Weights of a small mixture-of-experts language model, trained from scratch on English Wikipedia: a sigmoid router.
Below are experts of layer 2 (counted from 0) of a mixture-of-experts language model. Rows are named router (the router's row for the expert), up (a neuron's input weights, with its number) and show model dimensions 0-95. Each number is 128 + 24 x the weight over its row's rms, rounded and kept within 0 to 255.
Before each expert's rows: a language model's description of what the expert responds to. This comes from a sample of Wikipedia text that the model never trained on.

# expert 11
What it handles: Short letter pieces inside rare names and words, often after a capital or consonant: Mag-n-ificent, le-uk-ocyte, L-D-S, Hay.
router [ 86  95  92 132 160 124 180 154 119  62 109  97 158 130 130 100 139 112 159 120 111 110 141 145 115 104 127 100  94 156 141 112 130 142  80 141 146 185 113 135 126 149 128  97 150 122 118 135 170 151 113 112 105 156 123 109 106 137 114 108 118 145 152 107 135 132 101 163 101 128  93 113 159 150 101 116  72 144 109 118 129 133 113 130 125  84  81 119 136 134 134 162 125 123 156 150]
up21 [143 104 132 154 106 135  86 160  88 123 110 108 117 117 140  83 161  95 109 119 158 108 136 146 162 131 101 111 122 102 117  85  99  94  79 135 122 142 177 109 127 113 135 120 104 131 135 117  91 131 155 123  82 142  82 135 161 155 114 152 124 134 119 156 139 116 132 136 115 105 110  89 164 135 124 104 109 138 104 102 134 101 117 106 111  90 137  78 126 146 124 149 136 166  71 125]
up22 [170 178 111 136 121  92 180 129 120 114 125 147 183  83 112 157 116 141 131 158 126 156  98 131 160 155 106 133  90 106 111 161 117 102 101 141 126 140 118  97 148 116 163 151 119 148 139 109 156 145 160 126 151 168 149 129  95 121 102 128  87 158 146 158 126 124 148 147  85 130 132 173 109 179 140 119 121 156 118 121  85 105  93 110 121 119 109 117 134 131 106 113 123 144 140 152]
up23 [102 100  90 156 108 105  77 120 122 128 136  86 139 157 146 104 109 126 114 171 150 101 129 129 129 124 118 150 122 140 173 121 111 113  79  95 163 154 159 123 102 143 166 119 155 127 137  95 162 131 127 120 136  97 114 121 135 178 147 168  92 190 148 123 147  93 120 112 166 124 109 151 163 138 123 118 107 110 103 135 176 149 129 156 124 105 113 122 124 114 110  97 129 111 112 111]
up24 [115 104 142 148 103 151 140 149 145  57 132 106 129 120 122 138  96 148 156 146 134 104 107 121 138 121  82 164 120 110 164 136 129 122 122 153 128 123 151 118 104 106 139 145 126 116 138 119 121 130  91 162 129 139 176 162 122 137  88 180 113 141 108 116 128 143  66 128 144 159 105 132 121  93 132 173 153 116  74 110  92 127  96 117 127 122 107 147 144 132 121 130  55 122 120 148]
up25 [122 177 158 126 112 122 105 123 138 158 156  79 131 132 102 154 148  97 145 136 143 135 131 172 122 135 118 139 146 108 113 121 107 142  94 131 178 125 162 141 126 143  88 153 160 124 118 152 119 109 108  89  89  84 114  90 146 174 160 121 124 144 126 111 137 147  99 116  85 142 132 118 181 142 143 157 102 141 159 147 101 118  73  82 116 131 126 118 133 150  91 144 142 115 135 145]
up26 [115 132 117 127 141 112 148 132 117 118 121 113  84 101 105 136 135 137 153 123 124 111 149 112 107  98  62 106 105 128 130  77 110 148  85 130 131 102 107 130 140 120 169 137 149 171 133 120 167 153 100 129 102 126 154 127 150  97  86  99 122 119 137 129 145 109 156  92 117 101  99 162 164  71 106 138 128 150 132 131 141 143 116 144 138 121 104 152 121 142 148 183 200 123 103 114]
up27 [133  98 103 141 120 115 142 113 130  83  87 120 104 133 164 164 122 151 163 160  80 120 145 123 120 144 122  88 116 130 159 120 134 141 111  90 164 159 139 153  98  73 139 144 115 129 135 113  72  98 134 113 102 133 167 130 101  78 154 167 107 136 138 153 117 157 114 132 137 112 102  88 159 150 149 127 102 143 153 128 126 129 103 138 151  95 109 116 162 162 144 111 105 110 105 137]
up28 [131 155 122 121 135 187 126 123 109 166 112 122 136  75 171 119  91 115 128  90 132 142 140 138  91 124 166 123 120 120  93 100 152 138 142 145 127 141 154 141 114 141 137 141 137 175 145 125 144 121 165 155 148 104 123  94 135 111  93 156 140 128 145 137 128  96 177 137 132 157  92 163 145 136 137 111 103  74 151 103 137 155  91  63 149 107  95 129 135 115 103 108 102 111 133 124]
up29 [137 114 132 119 142 162 151  96 149 182 155 100 102 155 140 147 125 121 161 100 133 109 162 126 141 137 136 140 110 137 116 122 121 157 112 133 173 134 162 149 119 145 119 109 121 134  99 124 129 161 115 130 102  85 180  96 162 115 122 200 123 129 133 121 137 167 163 149 100 120 174 154 156 140 129 112 117 105 143 138 123 166 109  91 141 114  78 118 116 157 123 136 135 158 122 180]
up30 [158  66 141 149 126 144 162 125 148  89  98 161 161 102 119 164 147 108  94 101 103 141 113 113 123 145 156 115  86  92  92  82 167 116 136 130 122 112 110 155 135 128 124 105 140  91 168 131 113 138 145  99 129 123 151 148 123  72 115 136 102 148 144 128 139 131 123 137 104 106 116 132 116 192  96 129 108  84 132 139 144 139 115 160 126 102 137 109 132  89 149  90 134 138 149 144]
up31 [119 119  88 127 122 133 151 135 123 126  96 105 111 136 111 134 119 132 153  99 116 154 137 107  94 149  86 131  99 131 130 115 161 136 115 108 118 138 139 106 106 137 151 128 143  89 142 153 171 167  74 114 150 145  61 137 174  87 101 150 197 150 106 166 146 114 157 134 131 130 134 114 162 130 109 163 128 143 192 121 146 137 115 141 148 163 121 136 133 134 103 130 136 123 131 162]

# expert 7
What it handles: Suffixes and stem continuations that finish a word after a split start, such as exp-ect, fund-ing, der-ive, plus than, with, less.
router [145  97 134 109 114 149 147 142 158 103 144 102 127 113 124  99 108 133 121 142 140  98 163 126 117 115 106 117 112 157 180 111 130 139  91 173 113 121 131 111 182 139 110  77 147 115 168 112 157 149 125 105  88 117 120 120 107  95 135 149 154 172 108 144 130 174 150 164 134 166 118 117 124 182 122 122  96  95 117 105 116 138 144 146 112 104 119  91 133 156 116 156 138  86 120 165]
up46 [113 135  92  73 107 160 147 132 128 148 124 122 159 118 117 118 110 131  88 102 138 101 126 144 127 140 111  88 104 142 129  94 118 156 129 142 108 120 120  64 149 158  83 172 128 122 115 103 161 128  78 121  83 126  97 139 173 106 107  83 145 155 135 116 125 150 155 110 171 155 119 121 115 163 120 141 118 107 100 121 123 157 122 139 159 139  98 132 128 125 130 170 127 106 134  80]
up47 [114  72 109 144 116 108 176 144 120 134 148 143 135 126 129 122 121 153 103 146  97 141 128 149  84 112 157 128  86 113 126  70 130 135 121 120 151 134 138 123 112 137 124 141 114 148 116 112 113 179 149 119  77 149 137 127 139  87 111 127 151 147 108 138 129 109 167 134 112 121 119 102  95 124 120  87 146 170  74  83 101 111 127  96 138  90 151 143 109 120 145 171 131  96 142 178]
up48 [122 115 141 127 142 113  97 134 128 118  72 128 115 139 209 121 153 140 131 149 141 117 142 131 134 150  95 142 114  77 163 125 169 108 105  87 161 116 135 146 128 108 145  86 144 107 150 134 118 130 107 120 104 130 140 150  81 160 114 136 169 116 112 160 116 157 127 119 173 142 118 160  89 143 139 133 111 121 130 118  86  98 154  96 151  71 122 149 153 128 130 128 119 101 150 150]
up49 [118 101  97 119 123 131 127 130 120 132 137  90 145 113 133 137 102 124 163 118 132 176 139 127 125 162 146 137  73 114 170 144 125 134 126 123 115 114 116 134 102 123 136 129 103 134 148 171 123 146 137 140 112 133 121 132 100 120 133 127 128 170 136  69 141  99 136 118 144 147 155  75  93 101 106 121  84 137 166  99 135 186 133 120  86 116 115 180 108 171 130 152  74 131 170 148]
up50 [127 124 193 125 160 128 125 150 145 169 148 133 123 108 163 125 112 153 168 165 130 112  88 185 125 155 130  97 124 139 128 139 127 136 151 101  87 114 177 148 147 113 108 118 114 135  92 124 138 176 120 153 134 125 125 125  96 108 163 160 131 145 134 145 169 153 125 125 121 147 137  95 115 162 104 105 139 138 167 135 113 100 170 109 121  98 164 164 122 142  89 104 117  92 139 138]
up51 [114 146 105 112 115  79 157  87 167  79 116 126 134 114 134 128 117 105 176 109 137 109 106 157 116 139  94 127 126 118 167 163 123 120 114 115 117 127 121 106 125 193 133  88 165 159 147 111 127 114 102 128 124 105 155  87 135 139 131 149 153 107 106 120 100 113 134 179 121  65 162 146 105 139 137 142 122 146 129 104 130 103 158 161 103 124 120 107 139 135 128 145 168 174 118 134]
up52 [108 158 117 132 134  94 122 123 144 147  99  99 137 114  70  94 139 128 130 125 167 130 130 164 141  94  94 125 125 128 111 142 110  83 134 195  83 133 106 133  98 106 140 157 165 153 148 125 131 133 103 109 141 157 121  84 134 117  98 116 121 136 145 127  90  96 134  86 143 139 109 118 133 146 131  78 137  51 117 126  91 119 149 153 117 135 146 156 138 124 140 107 120 131 112 162]
up53 [108 132 113 135 104 128 142 106 162 165 117 162 153  96 141 138 162 174 136  83 103 124 143 140 125 102 119 116 153 149 113 106 114  72 113 169 145  88 134 108 123  89 121 103 118 137 117 110 165  95  97 135 152 143 123  82 109 114 149 142  72  85 120  96 156 118 131 100 133 142 129 161 148 167 127  87 111 149 121 106 142  81 149 145 122 130 123 107 108 134 124 144 120  88 101 125]
up54 [129 108 121 125  88 125 164 128 135 126 125 153 170 136  90 123 143 175 142 154 126 140 155 142 135  80 132 135 150 134 113 132 151 118 168 126 112  94 114 107 150 141 142 138 106  86 108 134 146 100 119 106 152 144 126 138 109 114 119 135 117 122 107 136 128 138 160 181 115 133  97 113 140 156 183 120 150 155 140  66 128 187 143 141 124 186 113 140 141 104 116 106 177  84 147 135]
up55 [156 125 142 157 117  99 151 150 153 153 142 138 161  99 113 110 121 103 159 119 136 118  91 172 126 112 109 130 123 135 161 119 167 112 125 176 126 104 137 149 147 124  87 121 123 130 131 152 143 135 141 168 154 124 105 132 121 102  74 127 179 150  60 128 152 147 127 112  98 134 113  90 153 128  98 125 126 126 132 147 107 102 174  94 113 129  59 118 123 131 137 142 136 138 155 165]
up56 [154  96 146 137 113 143 136 140 146 138 142 108 125 134 140 147 116  79 128 144 132 148 173 140 137 132 133 147 104 113  99 109 169 162 108 149 146  95  88 160 138 136 134 135 112 165 146 157 179 140 115 123 106 126 125 151 110 143 150 120 121 157 128 170 111 177 151 154 100 138 158 125 127 185 159 149 145 131 123 163 111 168 162 158  98 123 162 169 106  89 113 123 126 132 180 132]

# expert 17
What it handles: Capitalized first pieces of proper names and titled terms, like Mon-ica, Tele-graph, Milan, Ex-cellence, San, Ar, Sp.
router [107 112 147  79 130 120 140 152  99 113 120 100 122 140 104 131 109 149 115  98  77 109 160 165 128 110 122 102 108 146 144 104 190 122 113 119 128 151 125 139 123 147 150  93 130 170 124 139 146 150 138 143 130 159 124  89  94 110 125 119  92 166  88  92 139 141 100 151 139 168 139 135 154 150 120 145 103 141 126 106  99 133 148 161 164  90  84 105 165 139  89 153 157 109 133 140]
up0 [ 90 165 125 117 141 119 142  81 108 128 130 138 146 170 123 149  78 162 128 116  83 138 123 122 141 114 155 147 143 138 123 104 129 131 173  98 119 113 112 148 154  93 124 104 115  96 141 121 128 101 145 157 138 140 131 119 119 119 134 119 156 116  78  72 109 165 152 132 177 105 147 132  77 139  73 114  97  97 123 133 117 106 135  89 147 130 114 108 153 143 113 116 119 153 118  76]
up1 [176  90 149 123 124  85 145 148 104 117  95 135 131 155 110 109 123 132  94 127 108 151 100 131 108 128 118  84 134 101  97 161 145 119 134 133 129 123  82 113 159 136 156 112 105 189 149 166 181 153  99 131 136 124 112 114 138 129 103 124 113 138  84 120 126 120 135 140 130 104 132  95 150 131  78  91 150 116 121 170 105 140 127 120 157 109  97 142 134 137 128 130 147 104  72 175]
up2 [153 106 133 102 126 137 123 140 160  93 127 124 113 161 172 163 108 105 179 140 100 137 114  96 137 109 142 136 124 122 118 111 149 134 123 108  63 129 121 153 129  94 107 118 139 143 138 121 108 106 150 106 163 107 139 119 171 133  98 145 125 179  76 117 130 126 100 148 131 160  83 174 130 140 100 128 111 131 118 152 155 113  99 121 143 165 103 151 141 131 101 140 162  88  98  85]
up3 [111 125 157 140 133 121  88 134 131 141 142 112  74 153  70 132 160 141  87 150  91 119 140 140 103 117 102 174 113 101 101 154 139 122  96 127 116 118 135 133 146  99 156 146 178 134 127 114 159 126 117 158 116  92 140 124 132 102 134 161  86 136 138 136 150 113 109 107 146 148 124 143 147 170 139 140 128 183 156 110  94 111 126 147 171 128 125 133 144 150 108 117 106 173 117 184]
up4 [110  98 182 146 111 110 158 143 138 128 148 155 162 127 157 145 134 152 141 120  96 106 149 116  97 133 170  98 100 176 140 149 148 150 169 127 137 116 133 139  91 134 106 132 121 126 132 140 135 147 113 115 111 114 158 154 123 115 135 106  99 182  91 111  70 116 144 138 158 126 127 144 110 128 176 144 138 138 188  98 155 116 158 113 156 164 124 137 134  75 124 107 121 156 117 119]
up5 [141  96 145  97 137  93 147 152 115 120 111 101 148 120 126 219 140  99 148 139  82 129 149 167 144 109 153 148 128  93 123 143 124 131 137 147  91 139  74 135 152 107 112 113 117 170 154 151 135 108 132 128 150 178 149 136 138 154 126 117 122 145 117 139 122 109 122 107 188 155 126 137 126 100 152 160 118 143 145 106 165 101 132 150 131 122 124 115  93 127 104 115 144 131  73 130]
up6 [128  91 145 113 150 126 131 165 150  97 119 151 109 107 146 103 127 131  97 105 116  94 102  83 136 142 114 108  92 146 153 140 125 140 112 111 134 150 126 122 136 136 148 106 135  68 113 121  85 122 126 125 166  62 108 144 116  97 135 140 130 144 125 146 105  86 111 103 157 111 124 126 152 133 128 140 129 160 103  93 127  94 133  80 186 145  87  99 158 100 161 142 134 136 116  86]
up7 [151 165 130 147 123  89 144 109 119 144 151 129 145 149 149 133 142 153 112 133  83 104 147 150  73 111 114  94 155 135 142 126 140 169 117 158 121 132 118 125 145 141 145 158 118 172  96 121 135 134 103 151 117 175 177 136 121 159 135 139  69 180  67 101 155 118 142 113 112 150 119 113 120 130 129 107 134 144 115  87 151 123 104 102 143 107 147  94 104  87 105 159 117 130 120 132]
up8 [114 128 125 140  96 123 134 128 124 125 132 137 116 111 109 162 100 116 127 139  85 136 140 128  71 120 106 104  61 128 144  96 121 121  98 139 107  66 132 165 143 147 158  85 139 121 143 150  66 157 131 164 126 142 113  98 125 131 157 111 109 126 129 113 104 166 121 125 146 127 164 112 122 131 125 108 124 203 104 116 116 129 133 176 152 100 111 135 158 106 132 167 106 119 131 131]
up9 [136 162 150 130 133 112 162 191 112 127 100 138  80 142 105 166  87 152 127 122 129 133 173 137 150 131 108  72 114 124 115 123 135 151 127 135  78 111 146 119 152 172 135 114 153 114  74 137 107 116 147  94 115 154 147 102 152 139 116 140 105 153 141 143 128 127 116 130 124 111 118 160 178 141 115 121 151 162 128 134 132 138 105 147 151 151  95 123  67 155 115  90 135 115 163 132]
up10 [ 86 102 115 119 149 118 151 147 137 163 123 148 137 122 189 159 117 104 137 111 130 140 166 163 130 109 131 152 135  93 129 129 169 118 115 122 124 165 126 127 136 138 133 139 134 148 123 164 180 121 177 101 148 100 126  84 142 110 132 130 168 161 174 130 144  96 124 102 133 144  98 116 194 125 120 145 157 131 172 138 110 133 148 132 127 127  82  86 148 120 135 114 137 150 149  92]

# expert 3
What it handles: Table cell separators in dense wiki tables, and ordinal suffixes after numbers or number words, e.g. fourth, 13th, 3rd.
router [121 135 105  94 163 114 144 160 104 106 148 138 160 139 116 110 125 117 126  95 152 132 143 162 136 109  99 137  95 146 158 115 140 110 112 146 115 160 158  94 109 110 137  91 140 154 125 158 137 162 149 100  80 157 111 107 102 125 120 116 127 153 118 103 145 127 110 174 133 126 139 142 145 160  89 158 103 101 133 119 103 168 156 149 123  62  95  94 133 149  81 147 170 102 117 112]
up0 [147 134 103 145  83  98  79 120 139 106 138 110 130  92 109 129 139 135  96 170 133 138 108 114 159  99 154 139  76 129 155 117 157 107 117 130 142  57 155 139  93 101 138  84 171 158 130 146 120 153  91 116 139 117 113 133 134 142 133 129 154 135 126 119  74 141 130 157 131 135 129 148 159 116 123 115 161 152 139 100 109 101 156 116 163 127 126 184 128 103 163 146 121 105 144 131]
up1 [122  99 131 112 132 125 135 114 137  78 129 167  86 120  79 121 130  89 113 128 147 107 139 141 144 132 122 126 116 164 186  91 157 119 108 126 107 158  80 148 134 123 157 119 151 177 139  98 105 124 128 102 105 176 106 131 143 115 137 128 131 175 123 129 111 158  99 152 115 126 100 143 159 160 115  76 135 149 145 139 121 106 176 148 107 143 128 128 140 142  87  88 161 122 133 107]
up2 [127 108 108 177 135 143 121  93 146 151 106 134 138 116 145 172  95 130 148 110  92  94  68 137 133 106  91 105 109 125 114 144 146 161 166 134 155 138 117 125 121 141 158 153  95 134 100 162 122 106 123 113 103 171  99 174 155  91  99 120 130 124 139  65 115 119 101 142 163 132 119  98  98 135 111 122  99 123 129 126 141 138 150 156 128 112 135  78 162 110 115 121  93 142 148 144]
up3 [137 102 133 131 129 144  77 125 145 144 136 136 129 103 148  99 135 144  93 159 140 171 147 187 150 133 103 140 108  70 152 112 108 164  95 115 110 137 113 145 150 178 127  98 133 177 140 125 103 160 145 119 170 110 134 119 128  57 107 147 152 126 129 113 127 127 140 160 122 102 109 114 140 124 134 140 148  90 156 106 120 116 143 110 105  99  94 138 132 117 143 126 171  92  99 121]
up4 [138 114 114 114 155 129 154 110 110  78 106 124 154 103  92  83 110 117 112  99 139  78 130 174 139 109 142 100  95 126 140  82 135 124 125 149 124 138  91 138 127  95 150 113 154  91 140 129 128 116 152 110 114 178 114 116  98 115 143 139 109 131  89 122 134 142 115 183 121 153 136 132 133 144 115  66  93 144 117 133  90 117 148 112 135  69 118 157 109 136 101 148 165 130 104 119]
up5 [147 143 153 132 108  84 154 167 131  86 129 143 125 102 152 144 113 108 146 119 110 113 161  88 117 170 159 128  95  68 153 102 165 172 102 127 121 104 107 120 142 127 117  98 123 111 130 138 150 143 154 162 109  93 143 137  97 132 175 110 125  86 108 103 151 131 108 131 141 123 103  77 158 164 123 152 158 105 125 136 133 105 139 147 116 127 115 154  88 132 113 175 130 133 125 104]
up6 [141  90 125 127 127 146 160 112 124 126 158 121 133 137  91 120  88 100 151 102 157  97 125 133 142 134 117 140 113 145 167 100 142 111  90 112 126 147 116 124 108 110 141  96 156 147 163 119 162 118  74 144 118 123 141  95 128 124 160 156 116 182 130 102 117 109 121 208 147 142  76 143 154 145 132 144 151 126 148 138 125 145 118 110 150  94 136  91 126 185 108 160 147 146 136 104]
up7 [155 167 179 122 128 151 132 136 127 166 120 108 127 124 114 119 140 171 101 112 127 174 101 137 148 105 123 134 173 102 108 137 136 138 107 138 160 103 143 121 125 147 135 154 146 110 140 115 122 119 135 129 143  92 108 114 114  97  83 162 128 151 107 112  95  98 121 126 123 123 126 127 104 162 147  89 117 119 146  96 125  51 154  74 123 150 119 114 113 173 124 162 110  86  86 124]
up8 [117 125 143 119 136 112 122 130 108 134  94 125 202 140 137 122 130 104 123 171 122 119 115 116 149 128 152 109  65 120 112 127 187 103 121 184 104 154 121 129 163 153 139 134 181 133 135 123 141 115 113  98 114 124 167 136 145 159  97 133 152 111  94 139 100 130  75  93 112 123 118 158 134 115 110 110 133 129 128 118  88 164 145 142 149 108  94 107 122 147  88 149 152 135 132 165]
up9 [117 132 145 137 157 130 108 133 108 109 121 158 136 157 129 138 137 145 154 123 131 105 107 103 162 150  86 139 165 114 135 167 129 123 159 120 134 144 115 147 116 166 191 148 141 140 154 123  91 135 149 106 111 124 163 139 157 122 119 139 194 105 138 131 153 142 158 128 179 165  82  94 162 122  89 146  90 128 130 100 133 113 143  79 136 137 135  83 128 111  85  98 130 134 130 148]
up10 [133 107  94  71 127 151 156 117 108 104 140 113 166 107 105 105 134 145 110 137 119 131 136 121 131 119 122 115 154 138 123 106 174  91 125 149 127 171 155 108 116 121 113 138 133 144 162 119 130  98 123 138 189 124 123 141 112 137 160 101 151 144 131 123 154 123 181 125 105 166 165 142 102 168  76 135  82 117 124 123 153 152 115  86  98 110 168 132  91 128 165  87 137 141 120 110]

# expert 20
What it handles: Table pipes, pipe-newlines, separator rows like |---|---|, and list dashes opening lines, plus Binomial in taxonomy infoboxes.
router [114 138 112 118 145 126 139 138 132 111 114 137 152 111 117 132 143 141 142 110 114  96 135 136 141 120 135 117 129 164 133 125 151  89 124 147 115 187 146 139 122 105 154 145 151 133 112 150 127 139 123 127 128 120 135  94 120 138 114  88 106 155  72  88 148 120  83 161 148 169 137 120 149 189 136 131  99 103 134  58  95 142 145 134 104  77 109  77 170 130  92 131 174 105 139 126]
up0 [178 146 139 111 135 158 197 139  89  91 172  86 141 136  73 123 115 138 129 113 109 116 156 128  93 141 133 130 119 144 134 132 159 144  93 115 153 188 121 118 126 122 118 135 133 133 124 132 112 117 134 165 100 165 139 113 119 111 108 136 112 165 155  91 138 126 135 127 141 139 166 105 134 133 142 169  96 145 154 110 139 123 105 160 118 101 138 138 155 164  84 129 166  91 152 126]
up1 [138 112 100 153 111  68 159 111 157 124 160  86 143 107 116 166 109 121 160 139 142 141 108 110 133 158 165 103 106 118 155 136 134  78 105 142 117 189 133 143 122 134 124 112 135 131 113 112 147 115 142 144 159 116 107 133 118 155 139 138  68 151 155 119 149  99 129 149 108  87 127  81 133 152 144 142 127 133 127 112 106 158 129 140 131 106 131  91 120 164 135 117 125  79 101 185]
up2 [ 76 123 102 162 186 183 167 145 118  83 122 155 137  99 116 114 112 150 125 106 133 121 138 140 101 108  73 131 138 156 107 123 133 131 130 147 135 155  90  84 135 113 141 146 159 126 115 163 117 111 105 134 116 163 142 106 116 139 122 113 121 119 138 105 130 164  70 155 158 110 105  99 101 142 122 115 139 184 138 146 109 150 148 117 108  96 116 115 135 148 113 165 147 122 110 105]
up3 [174 104 134  81 165 146 137 118 125 133 112 171 126 175 155 164 148  94 102 127 130 131 108 154 112 140 154 136  98 119 118 167 120 176 136 134 132 167 135 111 166 129 167 102 155 115 107 161 144 124 121 111 110 112 135 115 125 135 129 180  93 163 112 154 141 109 146 148 129 129 135 119 159 143  95 106 147  99 169 135 145 142 107 140 171 130 184  85 126 140 135 149 126 128 163 109]
up4 [108 128 120 170 116 123 167 161 108  94 141 134 166 141 102  85 178  92 162 104 155 121 133 156 126 113 141 145 173  98 166 124 152 128 140 136 121 143 181 116 172 144 134 111 147 175 150 102 123 120 132 111 110  87 160 109 135 138 157 133 101 147 120 135 139  95  74 123 102  87  98 120 103 118 117 127 156 109 147 103 105 101 109 146 141 127 146 100 118 121 110 112 119 123 147  94]
up5 [ 90 105 139 139 128 111 144 139 184  72  90 155 103 132 149 122 110  86 143 116 125 116 100 191 130 128 138  78  99 143 122 131 130 109  91 115 118 124 108 105 111 146 152 131 156 145 163 145 122 151 163 172 107 111 121  83  78 150 164 120  87 156 119 117  91 110 139  91 141 133 104 146 141 120 135 151 155 120 103 129 118 154 123 129 156 122 108  97 135 154 140 154 144 127 139 126]
up6 [105 144 116 115 139 179 135  84 164 125 130 123 112 166  71 124 130 136 163 129 141  86 141 126 108 114 158 109 134 120 134  65 134 150  80 156 127 152 143 123 146 173 162 166 182 127 110 137 129 115 133 113 132 144 133 125 108 123  96 116 143 178 129 103 118 116 100 120  65 124 112 132 138 129 136 107 107 124 132 138 132 129 143 154 168 133 109 127 121 115 116 155 193 123 136 158]
up7 [132 101 128 144 137 115 150 148 126 123 104 151 128 109 148 102 101  99 136 132 105  95 104 123 117 127 110 115 147  41 137 148 170 138 163 128 119 149 150 149  85 115 137 140 147 152 159 132 137 138 150 171 104 138 135  65 133 129 148 136 140 140 160 147 111 112 143 127 158 123 146 114 114 112 106 151 119  83 136 127 107 137 125 190  92 107  88  83 119 155 134  84 102 134 150 124]
up8 [104 143 100 103 150 181 163 131 120 127 140 129 142 124 107 131  97 125 113 132 134 117 182 144 117 151 169 156 116 117 122  98 120 147 122 168 127 127 125 128 108 147 162 127 118 119 110 122 152 177 132 115 122 173 137  98 109 105 145 110 111 174 141 139 138 129 124 122 126 114 129 156 114 178 115 120 103 149 109 113 148 157 114 113  89 138 116  99 158 163 157 185 212 121 146 141]
up9 [119 147 140  86 103 147 142 131  96  77 144 178 165  90 113 101 129 120 133 156 112 144 153 124  65 146 142  93 147 123 116 157 142 103 117 166 143 101  85 157 123 123  88  90 117 141 120 107 153 117 140 112 127 102 142 126 171 121 116 124 106 176 144 121 138 129 120 126 130 133  91 161 116 131 182 114 119 133 114 180 127 140 159 141 112 123 121 102 113 151 118 148 110 148 130 178]
up10 [111 142 150 147  88 129 181 106 127 136 102 144 146 122 133 144 118 146 147 134 137 130 154 117 100  94 142  94 118 127 126 108 133 156 138 137 139 103  52 148  94 113 137 122  85 113 129 109 122  95 110 164 153 118  84 108 129 119 114 159 116 153 130 102 111 110 117 115 109 129 113 126 115 149 152 167 149  96 117 122  86 134  78 151 173 155 111  91  98 178  87 151 105 108 126 128]

# expert 6
What it handles: Mid-word suffix pieces forming adjectives and nouns, especially -ic, -ical, -ics, -ian, e.g. Democratic, thoracic, dodecaphonic, Saskatchewan.
router [117 130 115 123 190 120 159 141 112 108 109  67 136 141 123 115 128 166 120 143 127 105 142 179 106 118 108 122 132 131 129  97 142  99 110 137 129 122 143 111 122 149 111  93 154 146 130 122 166 156 106 151 131 149 116 133 122 163 158 124 118 138 115  77 171 140 101 135 116 131 106 142 118 162 131 152  98  99 144  90  56 140 149 145 141 111 119 124 127 172  99 187 129  95 152 142]
up67 [132 159 118 127  70 130 101  95 148 139 116 126 159 101 115 122 167 151 126 110 113 135 149 117 191 141  97 105 180 108 129  94 123 118 128 139 133 140 143 139 150 108  74 103 120 138 171 120 108 123 121 106 141  98 145 154 143 131 110 135 139 161 137  99 140 150 135  98 130 120 138  58 130 163 146 133 106 127 138  75 158  91 139 117 147 124 154 137 140 116  92 148 141 133  80 159]
up68 [152 124 110 117 173 158 144 135 119 152 110 115 153 134 123 150  85 159 130  94  92  86 147  72 123 117  59  97 146 125 115  91 134 126 141 164 126 144 128 153 121 145  93 154 134 133 101 132  98 106 160 137 125 125 112 137 118 139 140 109  88 113  97 107 116  82 103 140 116 135 149  78 126 104 136 139  98 113 140 108 121 142 163 134 152 191 105 124 100 148 103 122 131 142 105 109]
up69 [164 144 121  96 146  95 111  99  96 161 132  94 133 144 133 129 132 159 137 175 130 124 101 157 117  87 113 119 121 139 103 137 196 147 139 145 153 142 129 118 169 168 102 128 140 144 135  75 154 133 119 135 140 160 116 129 117 130  85 124  89 140 135 149 138 149 119 129 137 151 137 122 164 121  97 116 141 112 146 107 132 124 107 140 155  77 177 118 129 138  61 131  83 135 155 143]
up70 [127  79 159 130 132 123 152 165  94 141 155 143 168  80 153 132 152 133 102  94 138 141 131 133 131 115 115 127 124  95 112  67 106 117 154 156 127 153 140 119 115  82 139 157 149 133 121 141 126 159 107 114 115 176 138 122 126 127  79 167 156 178 143 110 120  74 152 136  91  89 141 121  83 107 113 113 115 124 153 118  91 135 152 101 127 124 115 104 114 141 147 156 139 141 119 141]
up71 [125 121 137 115 127 119 155 106 169 142 139 163 164 136 149 142 126 138  99  79 164 128 111 156 181  84 133 118  86 157 129  83 135 119 118 118 121  87 153 117  88 152 140 161 131 143 112 115 141 127 129 107 134 130 122 122 107 131 144 110 159  81  96 102  94  76 137 150 129 128 120 155 114 154  90 159 132 124 140 118 155 128 132 170 106  90 113 148  91 190 134 109 150 122 126 123]
up72 [147 165 114 128 136 105  93 102 173 166 141 169 112  81 150 114 140 146 116 109 133 135 154 128 113 128 136  77 133 169 120 142 116 120 125 148 144  98 134 142 118 106 148  72 130 149 118 141 152 132 110 110 164 130 163 101  90 145 107 120 151 123  95 130  88 178 144 158 132 111 145 170 120  98 132 112 125  80 131 151  97  87 136 151 128 145 116 120 127 152 146 148 170  96 149 153]
up73 [108 129 147 152 154 145 134 138 137 156  88 128 146 103 137 120 110 114 151 120 119 133 112 112 142  95 162 130 134 150 114  99 101 133 109 146 125 144 155  90 151 160 160 144 106 131 146 136 108 108  56 161 124 126 165 147 106 126 134  96 136 118 117 122 158 121 132 120 182 123 119 132 117 138  97 159 101 110 126 142 118 148 120 149  69 159 148 131 114 112  75 153 111  74 157  64]
up74 [147 134 146 135 158 118 129 112 149 116 155 125 136  92 151 162 169 153 116 100 132  97  85 164 101 137 144 194  90 182 106 110 122 121 129 176 125 112 101 135  86 162 166 153 102 155 113 135 147  91 124 101 102 134 124 127 134 120 152 154 142 117  86 118 131 119 116 165 152 140 106 126 129 121  92 163 134 118 155 127 144 129 177 142 139 157 133 140 143 118 153 163 152 111 134 102]
up75 [ 85 118 124 104 160 150 132 151 116 121 137 114  96 133  82 182 121 188 151 150 145 125 119 177 122 205 105 122 131 145 143 170  97 125  99 146 120 175 120 112 147  81 122 119 118 168 116 137 124 113 160 139 135 117 146  98 114 118 150 142 138 132 107 147 122 179 124 139 127 127 139 127 157 129 132 126 144 126 150 167 109  99 102  79 127 111 137 114 143 144 120 152  97 159 136 122]
up76 [105  96 158 133 152 158 148 136  84 137 137 113 129 140 123 143  93 110 118 122  87  82 129 125 148 119 100 156 142 114 124 121 123 145 174 199  96  93 138  91  98 125 140 105 150 115 102  80 132 112 118 135 102 106 153 119 122  94 135 134 132 159 110 111 141 143 156 121 158  98 146 124 113 104 128 133  97 123 118  82  85 118 113  61 118 113 138 151 121 161 147 105 134  97 117 143]
up77 [158 124 161 155 102 167 119 110 145 108 143  94 106 140 121 130 103 119 133  98 174 126 124 124 117 109 116 113 133 174 147  67 153 170  99 135 146 119 130 150 115 168 136 137  77 161 124  98 159  86 121 126 144 100 141 134 146  98  93 114 180 139 100 121 110 117 174 116 127 167 133 139 119 147 162 134 117  59 118 131 123 155 158 131  95 139 142 136 126 131 130 113 156 136 117 130]